config.yaml
num_hidden_layers: 13
experts_per_token: 2
routed_scale: 1.0
router_z_loss: 0.001
norm_eps: 1e-06
tie_word_embeddings: false
beta1: 0.95
dataset: "wikipedia_en"
Below are experts of layer 5 (counted from 0) of a mixture-of-experts language model. Rows are named router (the router's row for the expert), down (a neuron's output weights, with its number) and show model dimensions 0-191. Each number is 500 + 50 x the weight over its row's rms, rounded and kept within 0 to 999. Numbers have three digits each.
After each expert's rows: a language model's description of what the expert responds to. This comes from a sample of Wikipedia text that the model never trained on.

# expert 53
router:446513482502414492520544515528495480485398535524496515504504518547551520480468484545547487517534539466596628489456514598493394533468467549498515611524467616431490598548492544534532438536463523424496477404623514453538506543591473469485537580599501517498460506509368527459552491525425579541522486505467485564642518487533479468500515596460485503611467458570542506393542564564483456494552563428503478486494554502489601502483475407540513495446454521486473495520457516434576467459484439496437453433507514515530463474475515504424485453439388547393545455526481555582517436496458476482
down1:455420478445492517461442479472494538526415458552411352451601559447602416506488501499517515463473521505474501563540477627487515502519491519474414531390430520456382467416501455610537531435471398513551488541476524455536512414505532542477531425487483486425480521480445490466446488505551579480497502516460416529504528454458532526488484525494405416574522550493498528548511561481576466430386485497414476504491523484468606503507505484531468588494501521490526472529446470598569416509559490476458593435568503492459474531379502479525453468474458503487499415461527439468486522464565553627
What it handles: Word pieces with o inside words and names, such as Arist-ot-le, unem-ot-ional, Fern-án-dez, Gym-no-spermium, plus math markup like \ldots.

# expert 15
router:474477432459412608518484589558490557518491500538513459427434497569518543561500566486518468459511545530521475511418608512460376483473539553566564460594435524528420468585506487499566456611443511488552447467522550512577509526529550417471420537448493570528594543408477566532547466452513492523596542440517476556539526487566448493593435509493499546461485568485482519587523579549579479449512445409530476498509544472501559491508435486457477632555483623549495507549610556513479540450533500468502459531467528555480487401548490531545493473431494458550489462442464505474438420497454559446
down0:526446538459483529470397499527479478506457481517453558515444499550531441471445411490535539501492388517486369522562514535603440519599502519487446516422542464506514499551491429461481442421541483388485547492475484413510554526455516514481421495629396496537535635481450440519530561499468479517450615558499477538501457487462570565563496526499516487470499476522457489459458573463593526453479493348570554458477492531546499543602530477530562513482457463481493516500419568453476410448565560477408507515546489527490589512451426503473534455479518539636445510506513491536484460435520569585
What it handles: Word-initial or inner pieces like th, m, D, em, as in Or-th-optera, E-m-ma, \Delta in LaTeX; also left, right, lack, guilty; little in common.

# expert 46
router:437580537517465619508463584502451491504456494606466521486497450514576597480497516514507526452571589437520580415509495522511424568408525513573524468561465501484411460534503476434513488488447561512507457453492556472516530578437469479531522458423430518541555489451511574540548401464430549525529583501456492531494568447564511415507486573433478576564466485542469527497521579548585480430523477456537552520513473489523639555490465499470425572447486495487492468610483508420492436449517501438503394525489480560516448431502412508429517381456440495434492413511467492386482440452506462458
down0:514481486514524471519430463478507524464454619456607509485531536417439448469488584496475505536506361505428491551553536548525452425504496526508559548504520476509488468579528394519485515450483554475507528484507534450557438487412549576626630487555484392462512449524585393580489511531552423568524475446395514480572587615535520458509498500446516473551491483541469497527491550447499528531508447421433518512418533473496513430541525580504427500569478461513498463428481522482459500500585481409584537551516486448541491568530479476487627471531485527557467612395468486483472530549470555523
What it handles: Words after this, it or that, especially time in this time, and after, before, until, make, considered, as, to.

# expert 40
router:402506493512521529508488492534557524501510470464519427395505544502573531511417482447431473520442555467531574532542549559477488573404511541505511460589433544505505566520538438515508527499503517442551442427569503488516540522533495455554513547620504570530532478425516529501487453553485474482563494587504458532627571499577421544571457528500524475493470540555455516496571621534593522428452524484513418421487594493521544512476364428377484512474505552510495426543509578443539465436592457536429450495437505514477479432508564546400538496446426467485547424461458513436438383501510473465
down0:449402529478539575466451531565439497517488473500515572521431448514545466536482460574528480516459444493480479560570512517526407411528440462506482472451377535344555490583593481454430531392525535434546478606496531425544492551528519532532468464440544510589503570505555581520539514558441455489509524437403545519527554538428458506576491407547484495421455480486504391383561546531513544480529492540451543545505504504529507467492421550516560455430444458386415406453444460488522481502517500552479566549495543512491478603394511547553494470489579480463492496564468507528455555523523503526
What it handles: Word-final or middle pieces like y, ly, ty, c after in or out, as in only, outlook, indie; also first names like Craig, Brian.

# expert 56
router:485557428402420496551472539460529546507517473490550519443503435532523537508567507464538487493425578482510546462475504554521475500437506516461477452582504612574459472527386517467504330476398532453504489457515526418456593554539546529593542496548401521515513504497460533485518455478374491514469535437455468553466561422614545488488480546480497452608483404444542614563568540572627439489550508479527498459483545514544576566583553461492458504545470532534527442499523508496499510404467509544466500490455460569579490505522542445423513493575504558528405421481485482522485497421466460503
down3:517467448546409516567535469516471556529445595528436542455487458560516450451541518485379433467490539510480452543372462508472474522476484571564443529470421545399404517498503439608516577379481515521526445498448477487409549470434500508522520460481428545469496448536542466528416567495556530572607510446453437514594613435575542581616399541517468482487567411507558435513555540540477498445502451544474559517467503513613532491544488469454499431494545511510470452462581569538546497553468556552507505500471514447436533507446550500555497524541622511527443494518511504504489544463476476559
What it handles: Middle and final pieces of split words, such as mate in Approximately, cu in Immaculate, st in vast, ator.

# expert 36
router:421557539528513619538488489536435525468456393491518527437497518554561517462471463403525602466502562505546492451489526546553457579435523555607499443622454544493463526513509428444554466503424455463559519453511516409508483518460533475522398498459462543587519524512450547421539490543545519531606517521552487555483540412506450465583498489513524517577460468538448545468553611485573517437602484501474459484548523418575560561489490458505416523532419514508527427492496461496524511446510515522523394452548565432506435460552568487489549467457471542466414450443368521404523538540517512411
down0:524471499534546496515514610489508437505536563490471466538561382477440485461450504550526509502448456498467450448566390592544375475523474451459501435522530549424568496552475435551509471407427505457515498421532388507548554538509567588575383373551443494550450550462472409447526481417505433510473468564448518499511542484451373520453527507479522551529396481536567478502462483502525589431530411483547431494481524519562563413490412570497485519548506555503560430527501515390504501546495467463551608499514424519481516531412455477461548492530502557546461511548519508448527537542492523500
What it handles: The preposition by after passive verbs like portrayed by, led by, plus with or against, and syllables in Indian, Sri Lankan or Thai names.

# expert 39
router:453552476490417578477509526539520510458433503528536441509491399575551555496502532524514548468605612353545485470508523453547482594420453529532487573535467518465446461538569450508461477552407591464478520434512554435562573546470479433596448528508463585506559515478459551454600453480516521608455541541457473544542474459511443354571469517496484544483449386445513536546496507517471454452560409509440514531497604486516521499496557458487519535398528548526601570521482524409538512447542505424503458572533467479422482436526433500434548528456492513480506430451483519437471517494547471535
down0:486553497540488477533510500430533486515522389490488554532449489479562547528520551595396554516475395492483492551502377539579426422533525477631466399519554568471544427619440455526575515417528434414463518433503504464508454455452491581512436496562516450467412531436536509461524492434466495543558491543452534437459539481511424503529542562573511558536457589474454482431492484480632465435470515402535508415462552476471505492535417540423597479500524457524542506491546487464443484501521513403410627498496453501479552582470565491526508471516510490524464510520490474495536386527510478532
What it handles: Commas after County or town names as in Burke County, North Dakota; line breaks ending paragraphs; nouns time, years, season, career.

# expert 7
router:455533446506437573481503544511506511476438457516500495522486529532590533650474555459520484465486547507550553458509556456564458545452454544595512598551482535451467497550527537365608454566466483469524452450493549545531519508550524377423409546437454567555550493543463531380565491452439511540527503463460504492439570503504458482536468531469393596577478503443482579461477544530445537496502441474515496521511600393494492454489549460453461546532448486483505508520495519525574494434564490520480467497384620495516437450510491469505609498397535498453415408519493450462490508517478621473
down0:489415469470554538462512495480470449472580535474494520564452404497511481487455432490525471553471402508458512449561511515537475461431578550510451532516534464495578526535502449431399422474535444414466490618429390595558565485501589497436504496531437436568507452487444515505533543473537417435430456554417475493484466409487489470501493432547454515483465559540456519570517483535506473516553411458532426481395339516449535607478582469437588537533529551558438499464418380540462427450473551492436477469577441470518470515503473536480567512474471496466474506451489442564528490514438550516
What it handles: Word pieces in foreign or unusual names and codes, especially with J, Z, Q, x or k, such as Zuk, Zigbee, Szívós.

# expert 44
router:471522479501466530549621526584520558488488415534519516531500509577608592476471466512548550499525552463498489519455490545471477582448500596594583514573405501477414529550502502496529481493484618452555412426541529455594541585505516432525453483469474518551524483430493573501544464447478561521531511487499534544579591441549394454526468512466496540500487489530426552544565545587538450500474547510507469448486495458474614480470369419528528545514484573505474471594465596458534453486542568527515492523489556485540460407444470448514614445500408557492557403507418467527500487429496519452
down1:436529486483408493473572487438475479545491442454492485548496514520570448460585500543536435552499510454507617545529537514443506494523531460493489461371425437533425534510489515413484426506526446463530492428481420532544517499474513594490538485445570508496501503440566503505465533492528591568547466548492446514492564381447538503495490466526543494585518503528554585634522521499489546433536535469493506504459474529431581542550542454556471493490415504475649593493538523566559475446581553600479541496526454528396480509466500684523474426465551557485563488543525502560479534458507406583
What it handles: Sentence-initial words such as No, One, According, Each and Among, plus one, part and a inside sentences.

# expert 28
router:412586493526463558490518478518423549529426438522497459463504489584514566462474449510541513497518605403533492370498509523537434571452497595509495543611459487458425480569490508500539512551405559492513491370497568492614576499463444460441480484469400577454540514442442596485586457449470571557564507565515442541549517505514491465535448557451407547468470502509498534535519489504552501442541429496424476529520529524474613490480424435517457498431450495543576475509502607418551479400520468477458467458560539519492505484527430565440534440441469506462481452485427534470517431419495480431
down2:581456383508470513531530458520508526551495469531533569519563505489554466478546521514534543505543577477431510428498511538536456517546491516548461562483579495485385519528519475415457451495633507441492449466478503529491511466427487491546463545442404546471460479556528476479563507450480473426608570566447569559618475489450436539439485521406518505583498543516578467453493519467460576485513470484481486510513543444464471490555465521506539445458464444606638561444512397429509547458412487427620435533452541457550461528585487466481459432498564465507363497507503575394552515493563493484
What it handles: Commas, spaces and digits in years and tables, and clause words like there, however, were, had; also or in absorbed.

# expert 61
router:475504475483484584455479572537473573539471451560476479471521486587491571447454523473539553447500594458522473469541459506552511612426541593496513525573490522495402473534487440508553472589329503453531443361471506440471576531500467427469486507536444596488547570524476576502566413474470489544572516568477477501537532475547489424543458578459480564494464450530531571523517489573551447402583496485423470498581518531496572539441473448477507551388458552487474520538455548442461468418580448511455415481533474539473475503467456509440550447390491522461473416503450530411450488456524517509
down0:528488540526480603478527459525452516489499548516588466554503430446468525542489503549530603557456452461491580509470511516583535416591492581465479529562539500457455468590477517393505505427478454406518444578578507457468460369487523512500451525500435453610568490436504464510577511616564487508487493506493419461437404469468498584482463492518488464475481506484597475494435529472491528492526472509411507538355534487472471524525464513383477501478536501492501567450430490511506513543501470451430582399429383524409524477562516457410470485416527470504396521479489543477574474445440546544
What it handles: Digits starting numbers and scores after a space, the pronoun she, and final pieces of surnames such as Nicolson, Simmons.

# expert 11
router:492481467504530569533461542575600536520490472481598472456444519491515510604561537419525486509508580434519488441401533577467441542485597526536584530531511531523422502586513420423541450555434508421519555438514519497516552505564612496516532468510433548564515416491415497519539489522414526506492533501573533529521464521555386435549452508505510511468392491478581477485518601550445486431521539529501476488502518443439528549477495433451484603522436572504490475566541539531593464497483505500480499415491569534515525354533563387518533518506416503427523389437498512411464440497527482449
down0:497498455474414480545442499477486605571582534390549546499479443435532400496434498534483495483458493531515460566496490505417414472548545514519577500671471443443443546592485447520444502453563492529510463487635458474507595523462505575504470522512450516614512574528456497493440450553549541415568411477509543506500480505361429465467458561472431587401532446586419556469535577491529554446527476524482459441466467552540497489449560457473493538531501548513471514544501484510531497455608525490462538464492441508533416536478472412464507435524429513441525500474546574534472510507495559427
What it handles: Word pieces right after a prefix or opening piece, often Latinate roots, such as pre-di-spose, unem-ploy-ed, imp-risoned, plus hyphens in under-16.

# expert 26
router:510514501511432496533517555506593586462480379532595448404419453540532566452463524474524435458470537482578521471472569610540472531496465580471556544546462531481380530563428467434613514521460518434518513457557530493546540513470558477551487576537482501518537589551468549483590466507489504555498574558448505505504569477532463408516455491476462488481477478542545495443495479550520500434538428503550470501548437576414547461393560383406514536491463544537476458607533481427576525456554421553399459606493496511508466478399465509518549491506402538492422431498433482478492507464463509487
down3:505481441367533571528506541493536533559546621533467527369504457495519539449512487478513402569455493516455472507484471547469540454386459502517522466457470531491535578507409476535465571481561488479492505365419514574452536417490438504456551538558455561470540510460605481532535463476464415538447414537472497548539456443463507547508632557596489491541542395481482394504525490534499527525430449540524547480436524454587509600500449483472526464597478466528544511551570524463539548514548581475491510567457501465536441437518542556487494521409555498542514471471558497500370535467438486427
What it handles: Syllable pieces inside names, often surnames with particles, such as Van, Dam in Van Damme, Ram, Hal, Gar.

# expert 0
router:394562535511436556510510466513521524454453436531510505451344498565609583433496538486541500440552570350493492402509484525600480561439547526549517488539436530508457522438601468508538522542460576471486451416484470424573488537481456461529478523518456573594448585470481588529492511459501502511590562506457481532552534491542479387524530502497562494518450470461575518506497530564548419492486483455426474518520563555460501531493457432497501647525407498512462538457498576521569483425453473525410452571489457487558466478554445447520587457490412431510517466465501535520520486471410524469
down5:528545451469445460483475456589484534425558527560531531464566452521554496446548486510495441421555521449453509535454437468473547568445406512490569433428548514547528486509557407563480620502595595524471487498500523486474567588513436455596539438429583416503449512566537538497508515449488482486479514519498481508507500483444502545509538554441445443519566465545438502451424411509451534537449533513456508405521532462603450445538546507467508610421544527505463503464607550574511527455670500509486545527526467406338470454497536496500481463522491502425385478530471545513536464475482517501
What it handles: Opening quotation marks, prepositions like to, at, in, for after verbs, and apostrophes in contractions; examples: "fort, taking into, he's.

# expert 3
router:370589524526495547495445488497516462493454479469440532517421473517530518525458527382553539455445525432475536494390560554478489482432602474494493562482474492476485509550501497497517486506457497449507446448484517469578548499501575472515507599502502532526551575438493470482496444503437645587563541515485490543534553415509470477529492606490543515532419405509450519511610636488510396431469536458515393409468496458407547513476441459457544525521420569527604484567497461531504487458530461567457468436566526545478504473484565485385558423449471509481573422470432431491510495462471537433
down0:441577513469502524461472446455546470441592526432435542575358582576442524543476448505450457528509468492548482555586462526517544479524469452517544563547524465521471582516453460496365523512520506480436486538545452472546493437513538644509463473499391434580508498437515509511452481474557487495553638490538493440480470533473381497427530509554431486515490511474443549465553513411538534398504501426485501544447480551564460577517448505529477529511449406437498498525448474558438527598484550462457538462531404445531444505443476500536575497446461568454558511484441504515594516578465392531
What it handles: Mid-word pieces of proper names, mostly Slavic, Romanian or Greek, in sports lists and biographies, such as Konst-ant-in, Yakobov-ski-y, Tar-ant-a.

# expert 52
router:464525517463474554502496476545528486447479400561477445484544432548530497503540485502489537351522527376526572490443504527515493485472556597540557492530463456548431552514494490447569472650489533488480477511551474473543541537525438454529474582490438574582592544486414523435586401519463580525509580490462527561507547480524473456576462614489585530611427497487528558495601491551592401453567446450457481437478469505453495572492484479472450587497450577567478469476516493493524449430463517465486457542484479449464422481423558446456527418490480584521506494518447460442575501554536449454
down6:472391570533485459470501618460448447554574499527477586433398566532526457494452556497563558571470426556451511493479366446470438607532486380412457544530649469489532470497492496528482529469485417507610510545401496545561538403514475506374518465504497506497539482515435527562484545509543473520504465543501512526488554487578515459465433473523499528537442555531530595427497399523521498547611480469433492526480456548462541504563541541509498545550510485494466483507508473507416442464421423476560518427565516536414468444465428513514485520448516511459520506478590408494513454447461477459
What it handles: Table separators and words in sports results, such as Championships, Cup, League, Prix, Olympics; also is or to after titles.